Below are experts of layer 3 (counted from 0) of a mixture-of-experts language model. Rows are named router (the router's row for the expert), up (a neuron's input weights, with its number) and show model dimensions 0-255. Each number is 128 + 32 x the weight over its row's rms, rounded and kept within 0 to 255. Numbers have three digits each.
After each expert's rows: "gets" lists some tokens that make up at least twice as much of what it gets as of all text. This comes from a sample of Wikipedia text that the model never trained on. Tokens count by the router's weight.

# expert 4
router:111075139169134097214136136146117139091130150120135151086103094102141144147132108191155160125141144200121142132096158102201117111094053109094125110144102151119091121118102143163102130123179119185090041113158096148121149118086107157138158121112160130124159164174107153116127165150122118130089083172155173174055110055131181161170116131104121161150164150124111153136147117131167148155113182142095114110152155064097179165103090118112166125142121085111191123131140155164130172183096106119166156111156113095157070152111142121188202107088148067135170104075144133095081182170150131163106065127109154090155103162075196105104155154126100154216155130150084125100128155100121136079168132118139090132134137126123136130114163132182166137161105124096144206081127118182089138169106103
up31:119105112185118109132132124157126152142080159120156175088056131179175156100129089171192113118125158147109093211072154115111083130123187108118116105061100110109112106086175158106148103119129161186177108105156152165129154159140133138129136192107151084142134129127174071102130140182123094167102109107118127100127152122087177130158128106164093178117085135160118160196167098089195135085126189077158098127122121121079188181124089119127069164121116124121135111152119132084165106144158140141179106121130063171085098150107128173085159127111134200153156129077108141159102141148150115065111143121155137123158095143178167117136154158145136160101151129175096116103152187170152085100100077168170167194135146160187111183116130109107129152072078107139115107123104163138093059104107182
up32:169120101180069094138197114129126129138114157129127090143125119160130122149122179100065060145165142139153163174165066073124180139136110125115154154111109148111115146113163170185137106129136101103084106113103139156100180126123115131128128134108173107065137147135116063127131170127138125138163081124145097158068183175117127113125076087160101185096112156174139131180093063094164137128085126169171214097107109100140014096127148075130113178152119189123109097109097084124072157123096105163180121171117156093100147079142111110105120082093122091054117108124142143144204160133151158100100131185141103139105068159051146137114177160135128149097107172138121112119106129123107132021181140141123158104147126127135127102127135166130084105109108149162115182121170131144095122161114097
up33:112169091196102103144116121129092098071093136144080117113139119128148147083115103165079178150113123082165113115129115048104231152121159147092136178104117140123117047159141118152123183121209174132156186170131159098143119150166137105155126082190082154084101094147152127158134087095099105053107069149195098189104099096197119111151084109173119083138078141105143085156156161125135178161150113137065114152119117101145133118136116162094133110105091205169111135100184143111084128115167088088131086159087140066100147140155080135106118131102138065180111129120161132085126115121122119148118142171150144187128127174106092160100109181178138120090119127055128121163135128161121141136104121127152134146077111135139151116114133156138119107073105133138180173112179144155175110121183141
up34:127131160125159079065124173095106106130080172101129110147144130105097091132132124097155113114130108194150109152138120128111130130177149135209070115175165080073143085112122128130102110097183134056141190119146167210139133104159118150176110068128163118107115138144109121130163180115099190097115142081168147133132104158135138104166120138145079146078134157133201135139135097139097135132073027119101151143072143157108054096171141176121098068119107138094085083150091142122149184126096163118128141093130100117135140076154134131093182172165143125106122094125157167125167135100199127092156142147124154130126109093134103095057064089104121131054085138188146119207160109118158159174154092081116185153129101156120107128160127124113162169114129116117177093132150151140122078141059140
up35:133111106091150156130128113121074175147059161124139107091134119168158123142106132129119177104181157153134165170097150093136189159182072225075106116107108059124130111153094098143175125113074105175154112131126172139179118121103075164135134120130108131134155132124083109108164123138152123136072131083147129126187189144087138094080134156219100111108117149114110134083126183101125102131116170117121135130147100168145184167117087119122206147087114135144112137152139087073187123171183101112124174108074101124160210117137061173107177124036085078123179134128112093164109129085143156138081119172122097116129126125122081160141126110113115145133131117207132107139147160170130156081060113062123111177125110124149096161172083130170136130129133136135136122067129129138178111116081166
up36:181139072109120154123142145146160107187108065166084145109133168136147155117144159148133125159102123143117115105091152092158166130125125087128118143149142129162127103124088121170114088140109111107124131088127125104084175233104130179098147090139136127192080090138167081096154070131160111089154122126132255113126179096135126148125191145114099090115116140064153190169134111139102114083134160092112129112109117124087114130092161191143153146128063113117129142209120126124107084066132168143136153136166131145063181135091098124128112076142156067148120160134109125119124149134109156181101126140129156100045129128133177136141122081117168122158106116093087145105126205149087142112068131141072073081159168143113177134145184192091129130072119185153081159152117118152130090107082101
gets: "s", "0", "9", "1", "8", "5"

# expert 3
router:170119103120111101125135091099131067120066152102118112105111136168152145094110137118116106112113124157111123168118101141098144190165161152105067171166125118156144143139131149109115086136112132106216174104088125123174117088109121065176047160057162123130129100138153091126185127121161131161183110117103141125106153074122144156097097132156126098121144114180141142096134153067101158067130059116147146161176147197106140067167124118102105145161121135139207097127118154096156133133116139128093124107165088138123206098178122173138100174133136187106065125163154106141113074139132159164180102145130126150119157204112119104174088138109168147155170121084186160095130139098139171190122124062163188186111113102180143110140092157125128177102166180097148074146072178144076152142139114
up6:115147167155138121120087119192136158145083131116143125084136151061116080131105134170135095090159142051196156125126108127131115116131064096153155111129120145086147136123111123117132131164178078124078129140130140128149147116142109115131148139111146084132106178121142178119128086127097185105144099118158098152168148162096091155120143088179122179087128105102080157105180138148117209119187189119214149147101139117176170143153129175179081155170138042084104161117136077160159161105088099176119135145089132130090123120151178147120099069115134167145178125087129119130167128155112115160164187123144129121186132181098142119113120125118095122118108180173183145158099099092124114050144133100123054125074157130067105126152175143238135076130107091087131116129084132140140143144069185
up7:163077159060091136215119134140136128114107143174170114142178166156192148122137113118122121163169151163153073131146129143135068098174116100091175149086169108128176092163111120126106143175086084078093085154113108131142149085193173141153171149120082135095099094155149119132166096109094102133176162140097118163117188109146115049140108153093105119101157144180158111122170085089133094106081007129180128112127108158123150056115128198129068147152155140102121120089106114153134151091097148140082113146151140110119118108099134137114084136128085144134102085112102148100115158139119204180118075169133112122133075136100104136149103088156087151100133120104153108124124098119150158142209046135156106121148130126108091071143188101104168101095111066094125136125127171090077138122133168
up8:087107153096172127077145105126109113172143126139108153161057133144163118121122133132143063127046092124121138153096183127103057085133082203173190162089104113105132161190083103151153140116112112134152133118176153197124167143179120123106142143132176046132130101180132110164129083162123151119174089155150134114143193156099141206062118170136105154082128145165137107090168136130124077132184107181130112105167130188111113126142146111127104137140124158107138157127094104162132155144145183098133198123149147140082109159134075085166121096056126160037122161158091161155131168128101138121121137101099100124168176149115150078108191084095121105124123120116122161136110103088107129085119128165171090092181130095140128031112116165109111120108123111146175086150136081138095182137144107
up9:101150156134142121167179141159186150156146159152130112152152157149087122126181118114157135148108107035109147113123068147181140152106077148123126102123133194159134152090163129137129118124123110103181200116109115141195118083155203093178084149095122120156097116170174172174128161127118124103130154152088164125139116149189098128102133082122102074082168144138188094117170143101152110151156149103083080100164061109121193141079148179188164145128134179181141175113152097132174145077101148133114158125103109159164159170128100062015133053125204093144067211069125140079135152127101099161117100147141130150161158118124095121130075114131119161098156131111122140148145081119151133161114121088147088123162129103147109140170096135139118155135145130104170129146150141145072152138097096
up10:158190126123070134136127160047123128195149146132178160141154190156165149127144132052127116167150223147094137103068138101137118113154164127138064086106125146094088153099159123147125132080118176150136143104098103140119116063088186127105159141096192089106168099160081119111096092137119190078125128109149162127164118123136126130158127115118113172150081151106108175096140111170143058126198119144100099137117112115115144121144091119127136100099134140140201138105120120189093135179109133162102100115126107202129070145137075157072104192110082073160157117114164185133120141091135203136142107100131167164092109138138164151135145059104135125115160114177130106090073145123171143099109121111107139135142178113170068149140144152037148107116100136135156092114137155156123173127156210
up11:088167143155082121141119092128135079090155090187114130128139134149168126090197125147137159112133120112121101126184174118099106108124115106088167170115100139136159106139130115114095085170153122155128183126133136082160053109095121132117094091116123116082180139210106072121136056162211062152144106125173158092155056164063142095177087109202135148145120179138104116109138092053082111142078147158130095112115107114096143074080125121110080135110160123127120129149145120143139139150160103110145067188138109148103131129133119127174145107126104057122129125143098153094114143111093172119142178115164145109065121135123081083152125121086124104125210134151110170143108068089146156105146107115155168100185206161081126131152158114137097127121089120141106132192123097178084153085070055
gets: ".", "al", "th", "n", "m", "st"

# expert 5
router:157126157111201138091153168074128107109101121086110149120174094114116107124166197154112112106173102127143115147159192143095069099070137148119161151154098123105147158168139092133035179174093113152130060121104164138150126093099130122127142166131126198136131126135154137149103154125128118181140165052155098111127126178098109135104151209176093102052107124132171147086088072067155105134134081140164150058104087162153117093104129120066106073060121123136075168117123175111065145113092145108113108171135116092111121144143124190108186113114174105149157091105107151096122142097170115120128137139110099123094142133186091135106139107124165091084129125122061140073184146106141083087127148178121124136135109178167091134151160119052168141128148139152169133158146152108179152172099175
up31:133149085110111095072084067121063140147141132136141102097141094110175178167138095127116217164087095091134169101139094118084107124191137129144085134132135148142112195111149084100166071133157132117224112086130162046142102104124105167144141105186144140108104146115212148159075150179132111115108117160126106230149085118116118132151110119165126120136057162124113147121095118107108125137131080113103148118199159135118123147115124101095130111133154128179097139107098135162146105146125131132118144154132142151168134142129100083148168195139129134173126155175123137173060139141157134162089147140136079064174107138099119184100097147133099131089124097214104162107146187123149151085170144075159185170149151141187108085102168171140116133195129097112131136176104145139122086128129055
up32:109181138123150116150140072159121154184161101141144140104102136126089091074110146161172099124159113115123174101138132088089123134150118079099106132142126156094167096175163197175146145222110114109159086186132122095140097151106122113125161109141100194155116140180163107112133050141089158140101137147124170071129137134149132125155104142100151159155166094156147180170173141146096125113135146138123142098152121105120088111128091130095132122098147112122126068019145148128175158143090147167180102156111130108163122083180162140118183142149156099130157157167111081080104157154127138127181125122092111069154177109117093149198147127199094129135163102182075156114139103119073090099126149111136071162155150159217124120071083139187125143095082107149135082156029165109091119101124112
up33:134171142085107111053114228085121155079116072110179109088145065127157093149173194010085130204101114119175162170055108180079159137158080117161132191108119156142152103134107123125089131187146150158123126123081091088149098149141098094151088155144185142116146140185111166131125090150087139120146101139112142142148167177099157137116119099156147141136102101098202073162105145126138194144103099144148086182140112112133119180108057136183115083089113084165130115127137103164168099123135189115128118160184120194157141124141159131126129151129098130121120106116197131097116129136144111129167121117117140091145119130106157191118172176116129124153127145082078154123124113181119109153099121136149187114175157153127146120080148111121159121108124109160109083111132175149180078118123101
up34:142071188146190141131154116109066163143166162080138080098145137172103090107116175131120097121156173126151131127090108134141099111185093231113127087103145128134094128122134160135153078154155180095136095121134073055104126114150134171145113131147086111155088121113102195143134122111066119087162128073127098141127147055099101143117145175102175092139133131141119075110165139128119173143144146105107088094060093172152129105172084138118143129098155132074134121153148165123088121106089122091091098092099102129120143095104157083126119123121108117089088136188125159172151109175088070107098140158093122129134112191158103138118154117170092130127145150117114129089137119090153096141175124124144072084069230195148127091094149142084105031075135196112133172097152098177114133123174156
up35:134165112119145105128071123166123070126153190136129121149107173091111176138155144109198115115127104132095106068140186076121114117103051218138149191146166121126124156105116118132142134151114108161146184142069148136108153094151175114132139145126162127072086150088127117174161127097118147148088118079107157146128157087152095100118126095133165136073151123107152105210158128093062188116129097094056172182077141088061156126126158134142113081116167174181129121150150151168072145123147122077162084133084154162182160109205131094096122131120131122152075152128116111138112109123139085159146155152124110099154080071121130107112066092101093099185102099143092182192126126141130123156174154053120123088143131107111092180130113139170141165110141080176182127108122146138142098163099082
up36:107162127173151077134075117126131084122142152064143125102123161123058138123119139141103174140068081135124145117137179156127145181157118093115136152151112109172132104111150149153161155122162087143100102175052096138117076125189190137109164152154111083155093109125103096106133102089124134098152107120114107148078089121146156095163168117199138155151108136112116112167179141085122067083109172149070149152102081115141139142160116238159186135151134117096142141125174119134162149168161150118096072163106096121086118124165087064128137142148146177100112149111100136092178142135179105168165126185107126107127097139141154109115158107122173112102115125120198079118132056182139136124154082130124079159140147114145116092165158123102143184126152185091111103227135024095083114127174106
gets: "\n", " |", ".", "|", "-", "3"

# expert 6
router:150138162088097116119152108192103125116140104143133130105117089132133090076080077116149143145094133142133102086100143071164153163186139133151080115148124057081066088116106142154181086129140161100115178097166098076081186125188170135107098092147175081117121209126098134160127090140121088125131155133155151149134144103123096142129088100095145208170106105129082066110161170156124133108150180112137183103139141164131111133151088115132166055184078137139084106092147085152104042166108181120086132068109035166151149099144090072157137176108118124128150112133108076120151129131103161107149140091124182125161099097075095075150155166079105144100099081156136114117193117117089132140130073159059131115129105109147115073117096103125128089143143109150093146144124111143141154074151145
up6:160120137091139068168019128077090121124101040154143122150098180094090161124070171103118093136086179113134135136162109121142174115162113134132104123139103157145185096111069137120126165115115105083118116181112196106106114101088162132097202135145090112119153142117108119079145162130109091137132094072112078086103161086183160136092097131141138200123108085134150135088153147143110129120124096160129093141097136183127134113152147116090150133083111067170151106096126140132130209098182092085156132121157133121134109150112180089135166158135111085056121209132084087124164129113099180111097113082174138057178092126138071108143195097083206147061123120110105119120133102184116107141167169119143137093143124176119122118160121157117136100146147144124073135117165106125140182125147092
up7:149118200123137172139128137087179089153154088147121086098101164151165172163078187144135090134131089172167102109130137119127158149159158147087156153125161145180163158130095123142120143109167100125148112157137138130164102174110123166161143125137110106110176068065060115139164125127141131123163117112038168096147138202105107158153095081103101096109120120137118089143084102198153139190129055075078113193071150134127075122125101153136120117088205099133077170189129117143161098119172135104148160144138099093119093119175093176101120188157102117155158113123080132083087106152057139062136103102154130106071132124104147110142134098087113070125112100132161102163151110130116102077190115132128198137137113145060104157143108106099198165139114158157168150128121149122082155106088167
up8:153167150086152128093093158083162123107126090120168079154127073110084103131129201113087138164127145149124128107119148084170161121128119098150137129019137129132140106103200123168091140151087113107186134127109097136193144169139183072098184158098123094109146180088089143135129170153194169094141102148162150126099172135093126147110115136136134148166136074107124131062127104102129140103131140148139129096154137092130125138144175159119144148067179138110089154143134119203102124134119117139123119091104116070131127158114166130113149085148127106134131053114110085149116138123096156113153111090190172123170152086150077108129077099134065115118096123145141117134074123105137074167191107051085161201118120116081119157094096119141112072063171077158174124111212070167174157165166123
up9:079132164178158080172144113103096184149098119173150164156170147162095139119078178141132103119106170131126182127141130131101080175122127086100137122107193137138114164093180069145138092120145150165162092092196146108187130135135115122112162137138171126111196081118055201158146126123095091138103193118144083155076136107123138109163134167124083122111143078142115099101172138144088113096081080147121089094097140088145121163128113072106150102103134182071155099114150169139148154099172121123142154156204129173101139093117130187119061133139127097117145170153103169132119141093151145138145107108167147082150128081160097143159107147111116082110114112120175163171154155131216176120065147138137123074190143088155144112097180173090093090122108138100058139105130039094106158118127111
up10:176107172106130104156104157096100158158126120167151165128096174077179089184165148078140128029107094110100159100119175137126071140111123125162103164082122085160112113080107187162107116102112134124071170156163162126112094166153166128165162154187153118084125150112090151168117106140184149147132160139138180135160117157112160131161099170133150157074162145094109124154135153164140177101105055145079070104188137124145141090113131149105150070144107134203198102107104122128154058116103141109109149149139122219162133146086124126145138138106111105137164146193180142146133130180190099127078097177153118171158088114112134149103133134110097129097103104139162137161211161123084123150184077106138182118121127129095123125117109138130142099112201200138109130100097086087133133129071159
up11:120166099103133134090104151137176079133110068136080170163160162132148159107128084087129136112157177071107129141134128164128091132192091151147134086136121104139083169074150079123126108141164128127085121088113131129099116167113122163140138099162127082167142126128171114146062175200141140161141124161151115099111099180132178148158111168096030121128152113105093063077121187155144122186169161144099123155110144149125148070129086138096146113149052167125182046137094142089174076162183105097104106099071146116138129110055103089065137142143223075148125085133139141162122128146131126138050141133089113170147149103135150096177111105142155133075146162110156098197093106165092118138138133114116119122101075143143133091158075141152111093111123131181105125131180136156185151162140144
gets: " (", "-", "'", "2", "–", "er"

# expert 7
router:122082114088165079152083108049129159144124139134127181168145173112086108182166108107114142163152095148159155105138146206122091052114164159131152133122153208136136142119115128116059166114101117177092066161198192188126128125093145135134111112106064167125144073143114121137125122142095173130133114134135095092161115143085129122111137137158100110127147130134172128158149124164115086146136082151126112150101097063109079145060101115135110149109191102156077159155103140148139196098143142155192116160135179065150112122112147166035127105169098137088089138133116197130133082159148080104105114167121118120041128166132104163089190091105171184137146204089126110154119110124134102125160169145163108104110114143106133160141136104092152141131086134165129109127181150130156075187108161
up6:119158150105095159129138131127192138178161141164079135151130123138162149134177129225120135107146186115088174128088130118167159160103106117124120116078118122120081129073171096145127154155159176135119145115139145097162171054143046105163157090144086177119141098133172165103088136108104118184155108098141114085103141112157110123175150066115145141130138124126185159174103113141108104096055175143172164157122140128066125124118142131114103161115150125151148104129117192080124117123118129196143160177066112121146152076142068093070174102098205076140043190159136110157103175062114131108121146113085122089105103179099178171117110124096123123157122145161124125073149139054110146177106104125078132146148171133135119143152098091101067140154139097138120101158165183186162125150113107
up7:128106136133183143152147157181032156163136090169165128081072127166090059188132124135115094151113091123142141172098113104183099135156115106082038124084102139150132130098147126107133154162133130096152062223169164155046146080119086195139104102118101124139121090124118134159142123145156105168120174100154133094157169190185143099080107129105128151116183106134095163145145131089144106145167150142078160139176137067142144111107190137122082110117102104128138122106127119090081080159128132158149125146145098152098097127133142151119178138087115112098137141135068120130076117116153140101150078094127034177144133057158137176099173081091122130140094091147082172136123115144105131144116178179155112133172052179122151121134133133115140142116086141062071137130103116106174124127099106
up8:198104121104101099105173147089101115113111131090125143100075125086166151099150180112099190101126152119146142147151152081061068120135097146173076064098165122170130068096134109146162164144198109129166128104126174103169148111126145124133072128116149121131088136083161156159113121114193121112110215077114105155114094091115160155135187092142183138194157106126154194128144141133141100081161122153149086108124080063163091079136090185132125116109134173108097163157154082112071100161145126109130089107154094088152151086152111160086146176124138161140101189160140138144111097178135174112141124099133110137143108100147137208134114186094160188097120184116158151164121089156082127109164118124121173103104159084123157073147129112106100134099106117154114168156170111103159097056097193
up9:101106097179153103140164136114145140107171142048153121095124179129103181152096082181173129124121118095147151191117097042111083118164107138158156117153134108102123101122124141125098089114053111084109087059135112127059113124090087188133143128112158079155177147128093148168104144112093123137097126081136159123124120094168184096143108172200150145108158146192172069131109083118123140097112162168145110106099090109117036148150124126143103114135136060132119108129094104133105133057169157122195191147141147146162147132152142166081086064192158164133102142168111123125117123107204136124046135121121151139140175140110146142110121108175164152154176128114113174111121169150148133117126124120183075126131140131114072069144183103130077149102128144098101182089148069135175102119147100
up10:159121126113113153084100148199187148122184134135099137119154120147072097119205134110122172195190170154056124141119195077052084131109102081138115152067134114123138133138100118182144068127132122191107216092081134165103146094079103117100118138119114060120130098088109172105124090128156156107149068180121168111114113127101127141170075087131204117115082104137146097142108127087134135176151161128143120171142145096142100100138152115133120184130125118110141157149117186080150105167162175087180155129163123082132093104098111136161095121123090113146186134171094182180203153132100124081145168097120130112103169094149135131114121115136160120096139156118190106108064142164117097096135149173128087136104176132103144100137113132144143064169156109074120126095046132132109140173120124
up11:148121163108090092129097206160174111103161145149137152142156101101099044126159152158131127120117148021134128072141119130144179132148166088176147118133110060121108101109163134107083011134130143112148087139097054152151147136143103168070103169168085137138093118119150144148148125099133127129148139153160148192147122060165147104099144149148107157149128170114173069120161146161114121108146132101091134103106133136059162103192084137159149103062135136156156130207128097172190113153079101101087124108144165142114118090099116092146142144100106162149110098122087141165158171166092080103109116051134120132167121098085189083166124093065082146157146100170107206124155143106085149166166134149143072139123146130153139089131124094110120093092139124182143154099119145168159114123123106
gets: " the", " of", " in", ",", " and", " to"

# expert 1
router:119198168136213180146094183170143174123150123097130144088080098176061083116088099098145114122110128104124133159126150092118128179114157145139192102104090095140141144134106114136156152092096111126136125148136170132114102137169106079133056099200134087160050184096165157123088097058189127068124106151128155143168147091117157136146144109132171119155097103112140122119118193126093134115148184092127068115168121131143095170166122140133077120121154132092098169157157140172074108167107079161122109163114129133138128112109118092115083152117141133145114142183127131118105129150084127133162161095170169101175198044153125127069078064091090123135143067111167129137102122189092161138123170136142174138108148141123107095125107107198100125072103120131158047109079118132122133083184147
up58:097095158127155108144097146089098144131107150137150155149111178106080152174107095132055167151163109127125143059173149089078126183198149177067192067133135119136137155171113130166075097138135109153128107171154229104124131158104126087167109097104087132145167145077139104112125099170072056097120131145158088154139133142117162073127114156150082153143150125197140175184113136181187166095078142164177187125109107100163096108104109147105135125123152051142124117138128176125181145135112125104127148127166165137102116104142186089114134117077134114170164089101130180117202157123134133141141074070178182119193117134124119122153168076116104119171121111113116097093143137083126124183092115198111139144117117099097158117123125178167123084138095139174117122084167123131159085090126113
up59:082117132128122108110132125131141159120099136153110151120145181156135090209086091115138117097130176064129205095140170165114043121141140158116148143097157126094168125106131140119093164113147120109146089126143089098145165141104098159183156127070140053158152147136096145115102141078095136108073146156100140113131063159119157112145178102124098124148106126155095134189155148185151158095113110101050149186095089076146176138187147142106082088071130156160117148154149104060079104141128138169077071091108102043154107120102175122161146129114198093151140141176156087127089120160122165104105089139112106111079160116073151169117077153091130136144126099126137103091150118128153121098184075191121145174147154092175082153149162146127109097171115115113091130160127078156098167089153205
up60:112159114148161094114204127108183148168115164098181086099065171132167093091109114103100133145075141116125092122178126100144130095125137126112145134106102110155124115150089134104130189156105140148146113173134141106068150141160148130158124109123171118091157092145134139106108082102101088110092171139070139124051178179163139103113120098177098165146115118166134128134110130127112106177116157087097108101070153136150128183111148187170091142207131138139080153182127170136124227126141120135122149164125120230112123137119151128077150122054128107115146155143143111149080138127194143132110081123104117107141136158121079109145159132150170051120108176079083074068138207133166137126095179108092086107087158108072150193077168116056124132111141112121121137122091083145153142139063140
up61:068022130134191096101146108130136098150143120119143145211090169120112099087135106091064147161113114123194119151150099165107144128127100111189085134146129206140070137137147120167110123156169184155100100108133126132114118132131102152155120111196110128063106148104133164130072140107163155149109211088105144116133133073108152094105125121131116093057108162136072094127102142116173143113121127085133138179149137078083112164142143110125106126141048101160118156074072079091128128113116090123132076168116146117170181131122102151119115131087123092119066143124163070098165117121158097111159147200131115161130113132117095098106114153169130138144138095116139174030131148096135188127127072146121091108104075100132141142118090161093083126170110215094111138092113082110175064119132150
up62:121133107104154118165113132150104164100179180122112114159065153120165122090135108183100096082084108145150090100087129137132124123173123091129106151137078082111140117067125062111179129138113114134176137091200163088165177159150131139072154128102119163102161123115121105124105176130161110167142098125146131117098122136071134093189125129115156116151175104143117156188087127138128160199131132044141091088111155104097168144092155172167173100132122155087126164177176173133091112145142091150160192157100061158152159114125153168115127110105163150165134089128116103108161123085170130055157105096165163086065091128112128122055142124163101125087109092110130118095180135135133141191170079141080165048183086155165147139129143111135141070180118119202119126164096129104179090124188132
up63:140113076129119155130126154122109162177132108110147104156138115144128103150160153119113042130123175151137084133124113102168145163185066120052117082102127127111112103088117166089080137131079073103113102117141130128120121101155123131128144156088136162099150113172140168155179173165134164166134149101195165144203110129144109183093094117142110111159143133122083131118149091216138155097052080175159093096134212093230088121099138129142088122105127093089149138186111180156148092115131113109122118138156092169179065162111119175083097154108128063148145086129112162171105136063101098058126170168134139098084125131099110126152171109110144132117050106141140112162110115127103149101102104091149145103083167106183087102092160103078179133103103096126097117108211098133137103138117141
gets: " ", " a", " \"", " A", " his", " re"

# expert 2
router:093063102150117125095155060183076130159084074128111071128151112124141140134108111147128128136115148066179126065128100109114198154134098045099118147154167077155130104113129169102179110136131146113105186166139084105098151159157118127093174149089198108103158109074110139117180144076136114131132191111139098165123086115144081130093139068154137115139116127139095153139142088176109162143157122085139125107125133197106171142143112125123131159104145196099170105184088161117138096203147198150129105099123147145048127134118074147124121148177192131116204156076115092156158108077144097134097153112152178097159112136202164083181138151089057089148122140148155092172119122091131131100119093102122126088148101128081184116103151132135104076150161115144104088116114088166144123098094118
up6:109126115119129135116079106144131156100104192121090148140170128117082120072143136088148100055077094218127155176139183128069145086136134085107099107149136142121149095126093100164072092076118096134186113096075108112159127167207123089134094105134145111117113172114119081131144154126132126155162048135148090098147108136099118141120097133148139098167094152120114066135142119087142121100069174067115113087152138127198097104067131092116087147077148093140111111107139144084043146098119171135126148080160128137135092132120070120097104087158138167169148156104130167160146060176095133145110108159068126098170127174127144165099095120135109141098138108136202158112061037108065129128134119122134105082145100132108178115166114109148133128157143119154074166094088031145148109129140144
up7:113153151149163101109053095159131071132116130119050129118107120193083091118110130136129078128159095185111134125157164147090139106121192102083140170156115118140139131110098052126116098096177150104157089170127141110070026148089107173122144167094106123091120145179094070161137142171141119100216120167117160116122125095117174096134126186148199099065148133154095187121124121142081112210103167125123141129151186160139212158117123149127150075130158121127118126131123115194088178111089088085170082147124142113136083196147127147153156119185150114140157143072097159106108109110137094079176154145105153098116107107148100091100136153128111063107184089141110121097116171146160092149102180137148110139129097186140146144144138126165102114134132133134110196149154133181146145091116162
up8:139109168055178110126148104112148148115099103139105182138109124151061159090073118092091156146116104163117188123167101081111125144103133077066175172169190105141168147129164062164170118150122089102111180119139102133062114108156126129142169131139163172106169128170092169102075086118098159174125117133092123120073080128110141162144132141093105130075182097150106145137189131155046066128174133118121139124092101140121126108140139127183085066126148094155115102127145144163113124156102181088129130118103126123112150117086153152123120134034132141152124054181162111135130161100124115141108106135135104085122164117142128066157123114112112137066111101215085199142154166076075078065183145115122050151150128154097139109115127171116145180103101132170124132129096119116119167069125116
up9:160124132120111175131119110147185110152135207168107149136113096101142113184162148133185151148117138129111120141142106095227160129141099119142137101146153141172115132140104121117112075121108109095175109157108118130119125137113111090131150126109127065134085095109094116115074171129165136120137116079099122153156117085161184097107127190145173157140165099124137124149106136130121181042161100134147115180172115106167159150161147154147154097133158072157163142087101065081128077132151131104158112081058152178134114174147152152156158138174066131150139094174140142043175106120169164097214153094099088128116095125117066129091115113115148160108165136140133148184176125077134134117061161129119141159111103119109137081187144101056182113186104093180107167170110112135212168146159182
up10:133158150167083103087122196137150163185114104179116097171121144185135123165143102143142067154126177139139066110131081123151130131199145153169128091100111150112159139109112128120100142110137084075147138107173163095135176111166174141138111111158125065122160140194118140138093124139109125129105147152199124145188119154097135168133087062153148182066160133161106102124220054079091148107092090129142142130115135084152180093096123111166229138132137171136108108103059096108103154103127074119087084126133143124082151101136146082119097143132105140119128086160126101064160121135109126126151124125091104120200157111093154109144124171167201159107150103143123100146174115112125137043047134089143099132075161101143156133155127098144114138151082085134123183080159113115076148103134093
up11:085137197117147163102122149084175125084095154163123153113111094133097186151142142184139070177135113117139111149117069163137124193082132084155057141163127102207129137157121089109109121142130111167097100162154097114156122096146063139148085121081093123109167160125075082111091119110110121137116148120059109162153068148083108166055142145103097161128143106163103080176114152147099136127115053093119115136177125140152040113141159136091196148110144155132133148151115125106137153169120133089116160133171132123154129096124134093127110080132137102155107178125095105101123176116139067174116105111081137114168168137068123153131081130129183117104150066154136092143133153130139100173051072113197158114106080145147160127146128110082133162107133146089069211089126207103134107155098081
gets: "\n", "s", "a", " =", "e", "y"